From a checkpoint of a small mixture-of-experts model trained on Wikipedia.
Training: a variant of Adam for the experts, 525M tokens, 8869 steps.
Below are experts of layer 9 (counted from 0) of a mixture-of-experts language model. Rows are named router (the router's row for the expert), gate (a neuron's input weights, with its number), up (a neuron's input weights, with its number) and show model dimensions 512-639. Each number is 500 + 40 x the weight over its row's rms, rounded and kept within 0 to 999. Numbers have three digits each.
Before each expert's rows: a language model's description of what the expert responds to. This comes from a sample of Wikipedia text that the model never trained on.

# expert 22
What it handles: Citation numbers and abbreviations. No. and no. in citations and district names, years like 190 and 199, ISBN, vs, c., and numeric table cells.
router:410462553496483481551459563489440404480529497533533581496487517412499536516470427498467492519515404470533548448528491387415496469575499494495576490603560534453467492470463459452518510463564528449524465537511536502465467553527504546582453559524472496474571513640532491534511542511485476489547550536449514487520506534491509478466445471513530580485446502518496472459530524544468464431477
gate0:531521507503490575457516472469453616524483431470409515480502500507520569457497536600480445517447546505477527562480559432472518440483508377460455504434442492585499526472495431470486521504473389501495500504524475487504494501541552513457500539564497559507568471483432501570532503463482400455469457500477508573538466470456465505569477543448433487536445477550533488517547543491497518544536
up0:519485519469545571473537514532477537511528474531437509482454455447589524531482561582561437521513516453532505473462545456463495433481539477414458509466432509578488497491538497479492500475449445451549572513555516543532546515579538445545470560565500491557585495535496489540522495472485487511469470474546473581536516499434501503562501541472439457530517524431538530523451437577470526489533
gate1:502507552519539561469498473492499484519465490483426493483507543570531497516557479521451470500518528486433464462549496480443566491554527467469552504545543480444510507526507481498528560524408529506521495501496533540457465512471544472475508513467517530448489501494528487521535474527430514493457463508509490502514496508499534461464517455501478492482515523584600467417513523559560463463463
up1:516455493427468478555507512427540478500452523498494495480528471427442464505559511456552485461479498546558481490453600522475575525509511453507501554508470547523487474540547539474449497530507509448486500540428563449480505497521506512474472493508549550441468477528564519489534422481475488501568493532494436494493515458473531522517484552508510536484548517517436506461474497438548514406526
gate2:530504531462513476569518507468498483578520466537484513510414488448481494504530507510557530533500531475490481475479562491462494540522520453539453459489479501483488503466534456446502530504533541443457475514472526507472519460553541445467507588443466473568479450502532418488501534475488476493468464515504484486476552518525513414538506401554563515477492526559537498493474500536502493449532
up2:554566484468516478438537352465551499551584533534524495513446460481513501488512470528518480532528515456491447510490498508525484490516440531473496523491517492463544497542497538507489505578515506520522521426490482501564472448468481485511536545497503509536509553510538449460490517560467491504524471485500493475539514558493509514524528462425530512504569474518522528531522497560511429574487
gate3:444572408480500562503441527502433472484447495518478523503492476515414521479480507517490480478453506355444460453488463507496496455514485509495558453471525439550557510494466445567523485584535565445390470531467454539511593474448532457466470525539484544478525470536519485465438532480566500478448401493496491527489453482582491469433494509500494469464488456395473380476482478530561500520434
up3:514429514512546419566441476539547488449587490526556503515558487535463494496511428525530483507495484526525549558483476490515549507425447488516439502466467462544582499515550470465470521473482526611559505560447489498445447483566427521467503497529578438531473493460485500493563445531451569513468522568489507551596508535461503561487528509480549514577592451595450476494514481505486512496459
gate4:539545490510492560495558474471512525563517415475505437471563539529558509461533566545455406562505569562508490470476445524541512454545501447517502521491461482571475549557541476504410582530508538505474494528559447514500526472486521515560546514493474535535421539535521480494513479508563454535524493430437507507456430522472496482536554553524529516530505423499543431471481552506483541465539
up4:512469512464457472450509452489505502459508502514440499498545497471468463511508477492512561539508389468450538574574536534398518521497551553535496561574532536499502400555466474489549467505499497475498433540447492474431518502505524488482503443495539513532450480434539548475557507414465543469481517503504494513530548484474497516542458473535622532527464569484477571470471439470511443487426
gate5:479444520499499496533495509472509463526464509519478488518430483519491488544486477506579471455495505485510569495495465480528530529466486482495468440518549499511467549524418462471509508497537470530486527557488542480510531539525476542478512526591474479449558524458508495498504510469469534464418505504499540507505485548579516524449525532524507444508513584523487456501547460457551514507545
up5:506531500433465476458565539490557482526523441479519500518540535478505473497536526494447559614493425419485470543514499472501492540535509529504480564513458551513503493507551500551467426508531587499476555510507465493441465441511491452553430533474562619483487449426532616488396525504487540538540490524485490553484509459505454548539485472515476529522484437480448479563498564516473525568498
gate6:519529500546474447465599487546463485460529492545439472557486505432512474521551503548480479494431538414486574547468511515465519482570537475528495453552476467506460539548531381485458468555440505501430407526474448465538462486502483533480548513555478474556417383483582468444544521564491516462497582454516460462493500552537481487506557486499511440458533509466488474520476491442461480497529
up6:458455467487477575532432483503549497498489469510494597538480510512469447473565472545516504482548551560508439644473512527458506547505453522499506479481492469485486494413453590525536496411531470503525499526429579512535526480461399441519497543481540450503589472528464479453514518427551575514546543532461545631619516476505480567544468501527509516552538500517490534555459491528474451540499
gate7:521467484403468540440492490416545518566482473493439478552650402433442478509545501537448541447466452510458447532530450472504456486526482542534542531550474500494498509584477493472529503544576456514445528563499516454527473482543557474534536455450524509471489478488510456485563464519515489402468520491559466501502472484607506530505546479490476456483490504491506521438481527480541491465437
up7:499466587485495475566524490481473572506525531483475465544535418438504468519530477446451512499492483538476530512552426438487488456479501481467539535460506543612491480509508486410533547615542551514523468593484562474500490486518534489483501554504517519526534512487523478536471488456493460525528455491463491509497485525502470565486520548484426444498486482439489512470476479494514542405493
gate8:515542507492435520525524453594522466506391517411542517550571471487430543421545445457448501530458561493518462545567468487567501534460489509562522523504513445518444534491446537534451495575467516542475505465544492479521461502500557483480520492551526548486514500485496507513537450554542521476476536500463525473499577500436534494543538517499530486465505491504494517506549458449531461578475
up8:491465594488440503446498434560484550602478572440551487459458557567472600463510489582508491577522486488529546531505438504526507553492420510483544514569482439465506520520507472494512513539514476549479523484543517464499490450523496494439510465494558512558423503501507512548522501560487463427475480504517499516502481566447540448542449489539446550499496531529544448466510528521541410543464
gate9:523537462440540509489459477458506465457469576531513500499463513446535511468486511502477397501550500597611449535466467512428506480499560446506495454551440508459434485510441436529504512456436514438453500462470520540457442495507502512562442577508504546509494531513543499473528489555436476444457580520552467488470491545435451533467507512491525481526487508504532469474576501446486569459461
up9:447514445501504533471462437494489503462473562553489523528456531485434488579505504549587426457534476544522534511527499515491505503510544505507598474450450540462453473489501450518487478484477509403447570472455503480496460515524512505519548484535534469506523523494478518481419535500468453488495484481488540581493513433434535472536473441496410486486462489516519493495521512474489499493503
gate10:459482480515455470499491546501598493559481463432463488526503522498557484486436510556456572504502468477422559578544542476513435470517505460467571506527465524489417463470498432468536387528534472520507490482490527481476498529482483513433449523449495489490499509516506475550481547515504490506488498494542526424541498513539535465456486495462533525477491473543512502427485446513482518491549
up10:539482579472531514473547507474472544506530423551487512479529441499481451462525443482494469461509521472600520449512483492526523499473453454484495452502457456515507519401512528577437502523547528488441509538502414534493478455542491447516554528544411536491424459466449486531518529544488459494495442484495457535513534483474525502517539439531515462424486490508468511513582596446490491463492
gate11:476495385607520505461622524486498585544545496473493512504524527416537519414504539430543463482413526547496469524536516504474495507510505527462498484526496505525534522398494464522552520470525504465536544520510478475524531587507494527509501473496564497530539501507559454588461537583447453512395433541437472493462533473470523508545489451544534498460484419503528478531478496492466400467493
up11:427454459469489491499547479451491480516470516513553517442508522450580501488488427453449534496520465543517561472489517505440505550529568518485483504476540474564461541435497508443514515479482581463422419531553445450476526542505530508521490478531486492473484470554511511574493504585433485519471503543469435488429467530524495496549464453495618504467413587464431454482529533542523454500525
gate12:538453480497449553556518409475514437589498444533501493536497516491445547500475471393527525487490489492500456560524513513424447527553546469540446522487495524529551472520466472456463456522523450488547522421432490543479485530487434429508533487457485516546476510516595435398460542502539489496494539489478480507567520511456517552499470451458505542498474494529503501517546501524556533614543
up12:496467483446479411490466491468478459490560500492510466497548531499573441487501498515420462444487498423507444512437518480481486488491501528521497548473521450491533458487475530445471512516519465516509490472451468485555527513552440495409456468457530446441540430502439497518521504527554521501550558546470522547549507489447463521475489460422513532526476485502528405523492495485435465440499
gate13:490461513505527544480478540449557529469494518485481570511575450441534494535476491520453507434498557564422498508479609544509513487470434521532501528482479472542429583502489445504546518508529518532491515534543467550478603512548635483525503435516437501423477473447498495510487501554453480532462509445472406506474559537484452509479521508510495426530530529538538537536504512474491635504494
up13:566446475466437506517519472575560532489443490519594498533459523501471487469468427518521588522472477450498497512468441479471482532472509409463600460528486503535509404445505431496527500492581449483532504487490512486489448524505539468464435538497560515537495501463528451544562537558494437476515516452480461469450479489514566495478495491503517527539486480499534487524512542453477403510534
gate14:469460491535426523472436468483526546532476516437496433480475541491472475463516516522488513463442491491529435522544537557498432508510493481565495555450513491566409497477472455386439493479498480475543511478562448517516525469515452449509518428457449474529465489413507493535444521519503480434520508461488436394500409510497549513524581431498474520519434497446456576500457506446495428534500
up14:524566478487513469553518518478495472468418511514498520531584492503488532503549458470528501550556478454452549560476503546510547491493595553448538537559570454411507575511470455614478549519458519558487502520413526524442539562442518494469504511560487418447497501464515477468504449442463500561510502453528546557473520486437416527438574574507481539519485529545474491493569484553572559437570
gate15:547525545572516515548529542493426502518451502480453472528512510524466364540537506546509535439543479508481608439518529508509522448462486493545467439509459493554505465539521426493505463515488469457519549476514527496475541461464571499419489497463492508501524417455519528502540599558467478538493485435411507487549484463519480468523582477464509525469504490549462555575499505477554575541489
up15:438435466516499551487431500493458495433465444618494497539505537565438433518514467452455494515488495468492443494549555543464489479517408589526467462475470562481536540447476513421502515480506456480503478529526479535454490504466556428512497493574511490517524472577498516523498456462448487520484532522445529397508536476445582467461436493585545523497446535531512503440590468564541483511479
gate16:456495462521568503531476501504523493423466539503448450437483506484499475454465505499493436499538460462515456563505527520490516517503537446475500423479591559454453512493550521540540496432408596476392521573530470434467537507503488528475488466461462547482409525612513495552457511509548563475438558498508460546492390461485561568533519502550434506519462560400504532478464480498524480524412
up16:516536501448485467502451525523523535479477501516503564454500514543507517507476456532488455529471484518550460548461492443467501544515562423529543492418505500491570548541516515592486461500465488500506528503497511429496469531502504568456500456483500482461495548529444616495485420518532611497452471520548497483486512544460530474563548484497487480526515495446454511554480468493430499520498
gate17:464447494534393527543544453501426540464554573539483510474542505475570506488511496512499469506528504533482536526577523555472513475494509507502516515492552513439508542496508435551540455517500538524479498481480502539514497478505571479496484469499496494565483490507501520472511435537457495446475546518519526518531511465435478537468443507491492557507503540534492567510573440556434545473470
up17:492438505508528527539545525552525488484415514495432534567467533502454490463479466553550506386550485464510510511574519532551444556518534527505458468579489478542437524491485505531448568546473476444464441517527485579475520459500538540496567480525505519373490438531483484466521450468436586513445525485515516487460522507499562433405534471538567517552516453456594444509518483546519533480565
gate18:496503457444468474526503536454475534490463501488554488562520559529579491546514563470568514535403534467462475473490496461546495516452565436510476520532504524518475548477499468468465556500546489585470573470443443490478411535514518500475502496512572490532529492480464438478541544538518440547500515438495471466480514509532448529511467511512536524515479520541501526557490529504466472500510
up18:484507454487477481517461514499434482496499490489539502552559495504533487503557505421412475535475523493536559517511513533498509482523549535481507459519474504533374537458538445526573485510539467462553558424494511483448534574556518415493495519437522526521563511492507505444519535475479453515431502454515435553469439493534438455523494445548479436448403457492454467502509563495473517530441
gate19:516482506473487498506533538472483515499508449497500444530579503635520474494482501512500470494469515516512499523524470496528444474474539527487540475480507591498460459508493469449532435477527474465479513508422495488494497521511542540534493468484502493529505494501530462477563496511550404503507584539509493512475536550492572513574397518500500528515490506473523504496491533479448481539468
up19:436488438546458499494454507488489438519520571502467503500537546444499489533494531478479425459542492551517542513472409490505522454445490525512491472519463460464464516541550456471509490497523499484456514449489426590465495489524536505542466412476441482467447535515541511465499486411496508550538445507522500534476537504501444542494513521503509517507507477497445493484532429471545568444523
gate20:482436440472478489563541544470466490530502529483508494550558483464486465504545537502508533462465487466458496515512538441459494472508488477468493516508480451494395474493599492484523465580475472568424525536485491538530454514530527520468491484501415468523463445474525456489505509520508496464523460471488467529491369563603439460512537430490536506478529469542494460504463505559467490508524
up20:511535536411515487459472501513514554485514486536479512511469482488502522447503472486512447533533530514481491458499428493491490476465492548436471477545533472485563562524547536455479460455506500518478455488507439520499504478527459466610521561560523516461543484501530480491508499554554557520447470549511530458520579523512594551503503525507541522560467488547469487484522451461486507508476
gate21:521446512512519555521470544508447565532484445500508545492453498482515473488529471523566501514505555446464476576530431491550501513479602443555514541478553472500527513491520518457492535548441561541481463547556450568512478495493492426514440505447501511507465475490429516520504579481468439523508504446483536528517503456549474502535489487475478487455470503525461435504530444557454517454540
up21:479450498511504504598496552504484557595473472482527557582523494532466496553528460553560531464479497449501544482527469513545560514525559494536528492484566494510497485508522495467451549456502525488478506525524497546456499470449569490462447471520437500463442472535475546482523540516482461482482485484448499486488564463461495525497497476485457456430489525543399455492502507498500485480421
gate22:488500515531469555450449516641551502467513552535540487475491470505482550453508541481434466510527422540465502511555559470489446490460460526549487549537473542492447533455501501583473544465522526483525540475494495517572367540561466427462475466483576472547478556485530479542493453484561516537458472536523499507486458516507506473459481464459546530438514489511527502548523505503495493526460
up22:447488537513474424526466515472480506521557512500469473464391542424514523538553478495564473487482424534455467474495506468439481510482517597511462532450471458476543461541512526435517524547528479503559443433566451528591494501461527460551478510504483533548421521495511552463585399429495551506516514443512409551517506463589442489461536503505513474511530485502475439548522449506521455501461
gate23:467511505482533533535552517440476507555535562541467510462540499568529513458516574476509500474503522503491504529506553476496521471439523447458464477488504492487500580442462523487475517528500540518488529469461460477532483522556463499512526507533421505504556480528447501490452491492550495486471446503546505484576471572498439507488483477477494508508508478486463495521502500589572472437551
up23:528489465471527456483528509539453536499472542479513452556496460459450580482452520478545489550501478482527513426499544471500477554457457499445614509462443498589428519468465527510542524502435447463478464451481464546487489511497544487478547524489575468529490537499505484560551510492558488475544412462553470502452474448507525448512556524526561493486497488522476497502493484534535515461522
gate24:456549522593567476484547532470499540513516557514454500509546496480509578557534492464445495499506459502547487485566475479520442511522461486536434498512478535475470499540445490467491559557562542514500510492467442531541460469524518458432460513528477488523498545474548590482523477415498470488500464565463536551543443468547440489527512426531482432472474486504496513511432472503540553541501
up24:536510462505460489486610450508498463530465546521528479546533543523579482451541561489489528476438502558524466511503492512444440533501464530519501408451510497478480491457552431496479453537438528535593522480458537494414461520511406496522489513399526537463543415549510472450497488561488587429551482500520485502445535504485528546525483521497510491505499512569497520468505499474582507530516
gate25:522549484519527561435487496521529591470498472544458459489552454474558572478494571557479499528503512465472548491486512406466462504493378518466527527485472558499438516515464530524516520495485508545512512489458488458533454484532469500468590530527453506478440529429537460502537550484540487556454475502520647487469479529494535550484512520524526431453507529476573529484497522541480513517496
up25:548498581489420479566538519518444482535484495492476507537487465549492500479564461465572593485495543481509461425426465533533538512508517403539488538522496473538455496494451464503439536478566504547481469488451490556455469435421503480566397508489507527554533460465469563480478463514520535501507531489474442559530537527486478443493528524437449495508517469504451484541484468442511500541586
gate26:506454506508511533433490535505540494501507523492538457525582449438508495426506487583502485552530453523526495493506470481551436414465513470509465499493501496416478524468502560472479549496534530474535525531500503589498491448434534455518521568533431471497504505511439549567494470472511526454460441491552477540586475482529504520525456499468420498550440460482474530483460463491532542446494
up26:529504469396447499562482520482499505478426552531457469434485476577507543515521486539489500504476476478492437532600526514442527480463485517464506492516548520479517459542568492545492519525472490491521475475471529498477532512518481521464452504511477474452496483516538573440491498497521544492540530548524516429468435475433559491507539513498608523535575408517490520519542507438499517541562
gate27:559512497493541487513542486626521427527489523524475463514536524461539516429473564411485504426497531523471493441496542512497444469384435423529530538530486438515393496507463492515515518472589478518424455465527498524579516589518443483499470458529449457464503561545468484494532443490467480475494528461424560467487418458498480504503478551516588531428490521447511483534527489461473525564482
up27:495517537541492464506496427504507464427536530494473522457465480493469518546528466461448475531482450542524518487446487434486431552480524550468525517528493503409563482483482474507516530530526472532487544539466522525470483457529516452467494456487516551502488435547517452472495585498581511427428520548536498440566528457535482452554464495514568519590551585464515474467447475552551456515546
gate28:463458537445490501563425578418499499513552566536608435496481441564476479546538498524535535428556506488495561514477509532452470494534508520524445491507474546421466526458494563471502628498586510516516514499510525452560510491520507462474451563537476415521458520515503476482496518425465442425455507515534489479586459447482488500521508469454507483553472501523464471479475476513440506508504
up28:430542525456539514577517497487468523482501513479488473445413474518477461541549462536522508472504468554540523533465511531395508501501508460500518472529516518460490517468422489546498545459483584527536484475551474472534447555518476475509500469483538469514457476520531474513498495422463499467413527574518514516480502474384479479417479415524495545472484527536489453470485462481433542465529
gate29:486504440434475494580572549541501441542460477484466568481482529499505473516447464565477482480494526488488584491551519501437596448572512429491556444527490478523422499440429470561437471461440471429431548557557507551486491556474557518485462430492477499502528502533483471525516487500518522518543483456449551482510413469503486476533457533498459551502521573551482475482498489504519485518470
up29:457417470483519531502547453448547528470562593448468496506457470494522514583531540570485459509481474564483531486488436486483395495476469500489531482501485498407517513491458414439487543528523518527497522508429481535533568462496458422490482485473451486553482501555514444502523514437520450451406493458527549485485452515472508477496541463559487490565546464457556432422485498452413515474534
gate30:471488497494478541536519508468500546614447511495425532541528448454484502453526571533573518474447466418518492538513446488519503483500460402525510495495511536477505508527496539408482566539570454461571470540486499540494516460466512515457561477499508547548483484472477478503514462531512524492485497489484432498454501498534462505473545480581525472553487471554466463446513521503515546522541
up30:523563486456520466469425429482493551450535409503580534488503533567555540558476499454439427540472540520459522485433489552484477430494467555435508435449493532401527501422468471579467505495425531535494542449523503515502495489531471482480447495489548479479520459490497471442494481539542525517489504557529548521554479498499583557479475515483504478493531483483546550522530488496442442458551
gate31:527431496539540566550469472501490457442496503525524461416494488426421474501538509489490523465448414456412567480518500509459518527538539446434496516508445491512525483450472553450431502449536418519484528485515498506533506534496437498496504479488487512526509521443550469511480478472451437482429463488497499447529436512570527496486528505546461487528484424511472522547452555471521534434534
up31:450502543527455512493514545560551483555458532501534474527568536457424484477466524512447485524502504453515476509564515576535423404572487529451519518497481489464498451477471545582512483537469486554502507519524554472499455494441446550525497518536546600463525504522473557536383514447504531451483509450503521488495559505494416462446520563512451500435523559488458534430486491448563509539485
gate32:478506498469468533490494501522506489599543489482501515523554480512416540525505518520472403507442488443553510440471491489533454529441487416484456569476460553479506495496551501493527496431507398551426562447533444553579455452557435466521465518511496458478534548463503494417598471535558507475462433550455486566522466555483422533411503499538497541547490456534545494510507461498430518542523
up32:491454531486504471540496455429501480547487500510451448424503538431447529478443533479499412461450506421564525440516494460588494509472514528482498457458513470504598462504498419491516505463510418482466493504550475521536489489469536529463497509460565494505492545569472520462553467462557512414483490526491496519562528535465415491473413582493494525499503472508542481537467512513500480513553
gate33:481462482434453496492499514546488564463514480465408506536513462433513502525533481505517465444470486564488494472578534561553531503525563503558475468547550508543549531440480530580472500545528532484537472517563464499492534515511498574534434557526478601542397514491555476490477552534472522519516506509545498522399571464497446449541509500456580490466563505500493551467475584501486469477489
up33:456481535507542458593549487484447498513489493502515493555559536451507514509442496561534550540445479427465493538484524556512502557500542475466500511486521491404458439484460488448608533560464493486517506469505504437461468475482486470504487473537534419517520516521557573463478515513512493546425503559489443469485538499541579488495509485544486443542471532483564548476462502497515496535486
gate34:494540440528532515405522514510478483512540509472473535568429463534491488553513549501507484514458535521522459485481515549521457448431473472527495404490520465519632533541451507510424464539481502517431511524504502542536470450513507477521528518527411540490475483488474469443551512500552504503509517563437542463544468519571551516629527468499506528470513531464483525609445442514452462538418
up34:495485491473555490433512468463513468493532444505518467466505542586492458509464485473503437606526479487510505492528521484488471509475588460505468482473510477587583424531494502550475528565448497522456454545483479528513526478502576499548568524509465519500507502536550452473444477524480445538489547543469549555454486489489514425600425454588552471446513501503553564508533495471471497554527
gate35:516466532508414526537412531506490496508534459504511501525520445488499520444505482445396515463461478516556537502506489393499425502484484487492490523518494531549441496489508522485483470479554479506527480519468477504547482531503549507443519479550486548512538546471530433534470500504549502506531528494479466562542508483521450474589484460514474483437484548449614539498569543486522551541446
up35:455490464509558453518543457513520534505549556512468533485507509461464567495522536509562466465561578517507503514528535509406551564529523488547527494479516534442535491532544479547500520520472496480494456447494508471486488462500506551504535481447538474489515540468497498526509441527426543573480470487521492490519472488419481519472476507469567519497566472552525561487492519535463502554478
gate36:495475577530520519460508503557476472503599522494574519523483424425499542531512492526481443463422510490482539544503459455517486490511503497528536588486506449494479581459444487486439533469546508538524507421445468567495481477485476478487552487497490452533482535447472509478464487504585570532561453526519465515493401538435524513532498514583477483578512526477499469643465492452380489461517
up36:547444511455466545495540565576468436515474454470444489527549540462470475462465459496444467414591537467440488453480497552536506475467448467527553507498495446491505522520474520532483573518489440440483552545495472484431486473458491457443511516454549479464515472535471484486459624523560542496536513449516496535498511548457515469502454484468473503489484460528533526536533476507509472475491
gate37:543465530515488479550535575475475509509544571546559492480532571543496489583456487474536466503528462529428517463368564465490560470460513519467539505461492495472488456443555429507492514522534492485555506548501464435476589464502475410461483519493477478535555491458546506479530592503576501508578595526498477504491458524497526508568540539484458535452556405440458494560518481506450542477451
up37:463468495422487561513493473521577501535451444581484509473497436514451474556560476614484514530508444494519516489448490549527513458472431519493468448573507468478453421559498566439521488491497497464481454547493491453490548462516429575501513575434528528483538483532543533487500458473533489471443536565435524463451535490554455463599454542585541501444472539551538477501464543439491467494502
gate38:489552520476483511466479518498516466589511449487500511556454475485509462472455493475483567487526487485493493554546574537456459523529466525513466467518464461493459480531495498484498495497510416483509531500438494527514516579527467522520540496472499488478495460509476561506391517497534616471555469486470481435626586530400448496493547519445539433453475402428511456528432476523535541543467
up38:496456506529528510578481473484524564455443593524533434386562553581520492500480505541511565529506514508525518498508452565462487514501538495507512521561523515458551523456502477480466556435543551495530519486530498371467486552488500501461466532524456485504493547489425481593540470478446401540479566517557508525482432457499436533531476387501472569532490471488565554504546481458475531454456
gate39:507462473528494459546480502480574491546514549474513502496495529502450513532462443530544553526506507486554502547519438503488498509435599491482488474482589536487561467530523497486414494510491504473408416556511470492474467508523511503443526490547501527461468486448493586391489466517440454515496490540446406522478558514484527571522473460519466507475478501558437507525525445469515446494474
up39:474472586541414459478500436590479542509454469471448481470545459578472496438533487544463460480475552480540496526547530464480435495504462514532524493573497469480570480493461509527501590529515510535588563473495508601465507480513480417530513501531539496435430491511504486501515582490516515501539496426519504401527486540387388535501486547503513530516506445488546508531515489528528521457499
gate40:513481472578538457553463418535503474485541506571496489540508505493499463513486556518460481499483489533504499495484500497469534490512615507492495450433529505484567567481466397452516437447446489465462486530516442501504520471568511545493479464495469472539548513532520483484481473493494504475516512523532534541480490551478514434465525509491461475508489519490518485469511553506537559451462
up40:565523542483491524510583488430506467570473488486546470498484516418504485565497523425508506524480511556479460436492584421526484503415489427520453578515460497505434448507533507434490460509498530456562585523496562535530451504505549492527550520488503512543482483469529459473433532550554411578504465499485494498450463569548435493521434412513455538533456497523508493560467512528462512528480
gate41:543549480458467526441529451500546523539480508480545553549558477540476519436429542420554508478443469520471500505556511484526508508517495457578515532427496523631447467495418468491556483449527471488511582450522519527479445465488576509492499518418491546544507485472552614538459505547493512438535519535404479554483475513458446477556486470463437455559465461520502473544466531433491466525501
up41:517455483500526486511502522429504528493525474635454462491481535590579445473455518499538443506527515452534463458485491531479516529452532538431443488495554383527479493488596534590479565537447528544483443485495474527531534500529474506494498452524551425430512473531478476445517531457564539405466531490560440503474527403504478500459561581535515493518506469505516535460534510481543522518488
gate42:478489453537550514509460512517527493489438468439440442503492498497480510510496485485484508543532544452556517483496450530464569439491467499527546490598543450589518451525511433490563504476501526473466504502507428572477506454578544510495423507446492453518439567506559523410475425507521504498510433437534507488494524440501560506492486515488493435484481528493491474471510460486487542502482
up42:532635449474517502499545490465460494448573487514549485487433489486563534483478534453491509532516543588479387476491553477528544596484546527560541517475494508505539432581480481459498417507537514476482491542499478522510478476471557471537521453480602537457533437424521476536473570555481474576472454509532459571454484486467510495454409520482413426562522531509520465464535509450503460484516
gate43:431501445492562464539548478483505457503505528476441567507530535483541482506533506488531499517453494548473486546508454468494447503515537462504518461479495536547450529438464457549511481483480511429502497458488460453471586529522467559525587450566515488445495527448524521491486531508484512501531496558548530522462531411459472523463566564498516455506482451534549482528493567422506483542476
up43:493543434446486559479451427461560448509542483460534537520520486505582537469450469480444539542526485477465459542509501491458542446482466538561512444471540550469479502475509510551475473559467526484515549403504566496443501486530489434535576460522481460502514521546473521537463537521514535524508503492521425476504473474488471499515458485529524524516451470546490493464452452485555387539536
gate44:514471487468550452586526512462453468512517504504511547524541527461545500525508503537432496462526505512487476413487488486503557520498508464543549454487495488486491562571511470519522583543474472481503468433552508499430453463534519479530453494462558542520455455488528495500549566460587477541482523492423489495438538482460489547505540397520538467557495506559557419486399543481450465426475
up44:499486456500441575490530442514554518446596475530520476430511452477484514497500543496425536540543435521442495533460546417518515514482518480426474513501505525505502499506573493512468498504589567456559473480475483522516454526472517503480508449492530524554539464542527543481513552510528511537531541526456532487473503521524500540504461455478500481525505520490456504490541519540503530481520
gate45:518515492519514500426518559498590438509476457497520546518513556481544473564526502531477557572466464515486499450580504489553559548483464404482454504469506531554482531585421559466433514448479483488434459558487509425533430471405566523481517513517483497515511536460520518551475474516467478510431518468473494534496502526456521563555529420560515469469544528481511478552387533448542507501463
up45:474577489533541495547466430486495555494456581431467535586469476441540499469433428512506455501471556495551436508506541447512442503461504527489496561523562421515466465543475558528478538548517535458464519525550515574515496525497503459554575525477412478539515451535473544437570518547540469539538462490489479474518552488538490426548557522504561486495543474479561502545515598448514529567502
gate46:507480521526521582446472462515529527517482457482454525530449488487501402475454509559447495483503504525513554505474516497517450435454506518541452523536510518547471510524420463521476412494502510478480524541476475479486513504508529558520491474477560558527447494473463525519488492531514552478455521523508469501458474501483571488542518536530437469390499484501470502516472537507528451470443
up46:512551412512497502469470475462503504507522584449555583521488486555539510532462505608443471474508496502570480530615519471543508600464566530540439443425526519547609524541436457531534528595444534544461467524506435561540464484545442443469493516494516424534470563510598501544483478456540567554480465557515500502541532549508572526491492546496517466580528468536522517477488476547394437469511
gate47:529536536448529478559562451552489473525436488577487381470490547539505526411505461567508414497487498564495507506513534508513578482455501486608510442453524395535449436511497497494517547517541525558543481465580523480507510441507540550489497484546554468483485505471496476514461485549446445516444474471501494497450536510468487462503431398540537513508518522593520422438526546494532540490499
up47:567510483505501516553534481502562434512508516516543455477560525482448489442516456551457447475529481511444473460561518467507501548468546456557529531526482370576473527458523457465473488534518545478514498457543518498457490522579509567499492492509427478553489490422529508495583449556464437485479532506493512472420553533496570579524495433546571396475500492520503438418550476468483513583496
gate48:519481543425360561470507504464522503479532566490445494476518451546458465524560533524527570488528530524487472526560482508448506479468443501537517466503467518436449468499545487392503410493512513462524584523521481487507481500549479458488427523500433457532450508519494501430406529498459450450519491485503456509483488443497475514527484569453417472569505437551454454524513525546443506504478
up48:458472531469495522486483521425590462475541541516504514517551483524549512532500457465447461530502473569540455475532529554529491506479506530534549480460509509511503488526463434434541459428471420512515551465535554537474537549473487449472457461554512518437513511476481498493478393519456410478474530465523482483495439515532584498525464566437473538529484521483568526516497498516428510529513
gate49:406521494550434520517490484506485509559513477491499429456514512485457455525559523508545535427504526565499477472521488460569486476515532489464481562562513516522557488507460465414565570487507465484520550534530508470606495446582450464458480531543540430525480562483499518508498498527559546519513543482439586481554486469443564467528541480525477490479437441596455494523495520472510471567421
up49:398519465551527414492389483534537500440553546467490534540468505462505463536526456497447500467540460521527488516523468502481534428466490457435470513479499544491486460500473468489521561525538526484459513530478433432518509488528512474533491544586593459490498525537473524542537500507566509534518574540431515510558522521509680517505452465494576486540503542516501485477511470513538518544466
gate50:471471499565488570485477553507511498482500539457521436539492392537455523536500461454477506477489497483506517444514482526496483455522481469537497538527471556514500434433588484473454467495513449506516551485523388580515549502468532510439524450583454472505462475506496487467496526485481516585502523496507403475467520538499573562428505470504495481486501527474495457528526482482498558501554
up50:472472536469503502500437464484512470450514455487577517518550458493442477488543504430413425393471433507521573561573479546443535491529508483496475554489494576575522454470452501477410481517489481437540547521473493530431544492448508506484462532490503505515491540568484508526500468448452529552478482469499506463469490524470528492537544528574460497494504493520522520494594443516527441540515
gate51:515505447453537523502468520485477499531522533442533518487520467420497526497549492575474540454446541506420460473582525449467541509532514415512486541529469508540385463499475482479497467493526527521461557546462592531521434508491433595447490483467455484496465488496509468438469483446500461524400493496547567570466410527509470516465495487479533434561497490534457485506506475444453553517467
up51:454520554549472471519513458483576565508554539539477387410516521536586469511478555440476510509495504507532512523498475582549488482500460521505483543416476498458553448520498525543487503484513512480519489569526438487489542457473442473563566535558513479512457563507527438490517501486426505442563536468453518470571507466491511508493510534431465556551452526505525530476478502507560536469499
gate52:484498529468485470450509494468492498500499526529536508509474476465434531566551473520558512480463581483588530494511508480515506508452470539526472564543504477523550509558505553452488459442454459552509478494538474473563568444524503539488538434509547467443440557433484510540507443516530499506536493466472485515520510475459514465465596488483498415483493451580461458518534509513472552490561
up52:496417599515528502556478536484516506487483541467508534494503469429425495540464458505493535413487558507490537456492526479509493494460537515512475506537446529547506481508571566484458504507463494575488438509536431448494577514484470579549513466475468503458469462465445551540519448442484531542540395493509549461426479475436500453468538505555547523502547490526490466478558537530457525496493
gate53:532443511495489504465516520527514521536521514515518496507493491494511548401525601521474560524507527564519494491571473450507484491487508538495526457486490536487491518506471534527458486502542544566537500495514515506469495554503563526525479522534521508468513438538551437559458539517517513519483516528479424490473486476436515499540524444467505507523494476445463540540508524487548531585505
up53:493463462427523547467493484531486507528545543480542420548513553475490500512459519509450468478528491482483534525497487504496507490518469470432502511476457539487507524546534548476456570569520534446535467524487547425518537527561419510529431460479512534519475508512624541475576490419551473486540530493500422543534450553488509564460549526495477486476566423507453454528421464444481493514465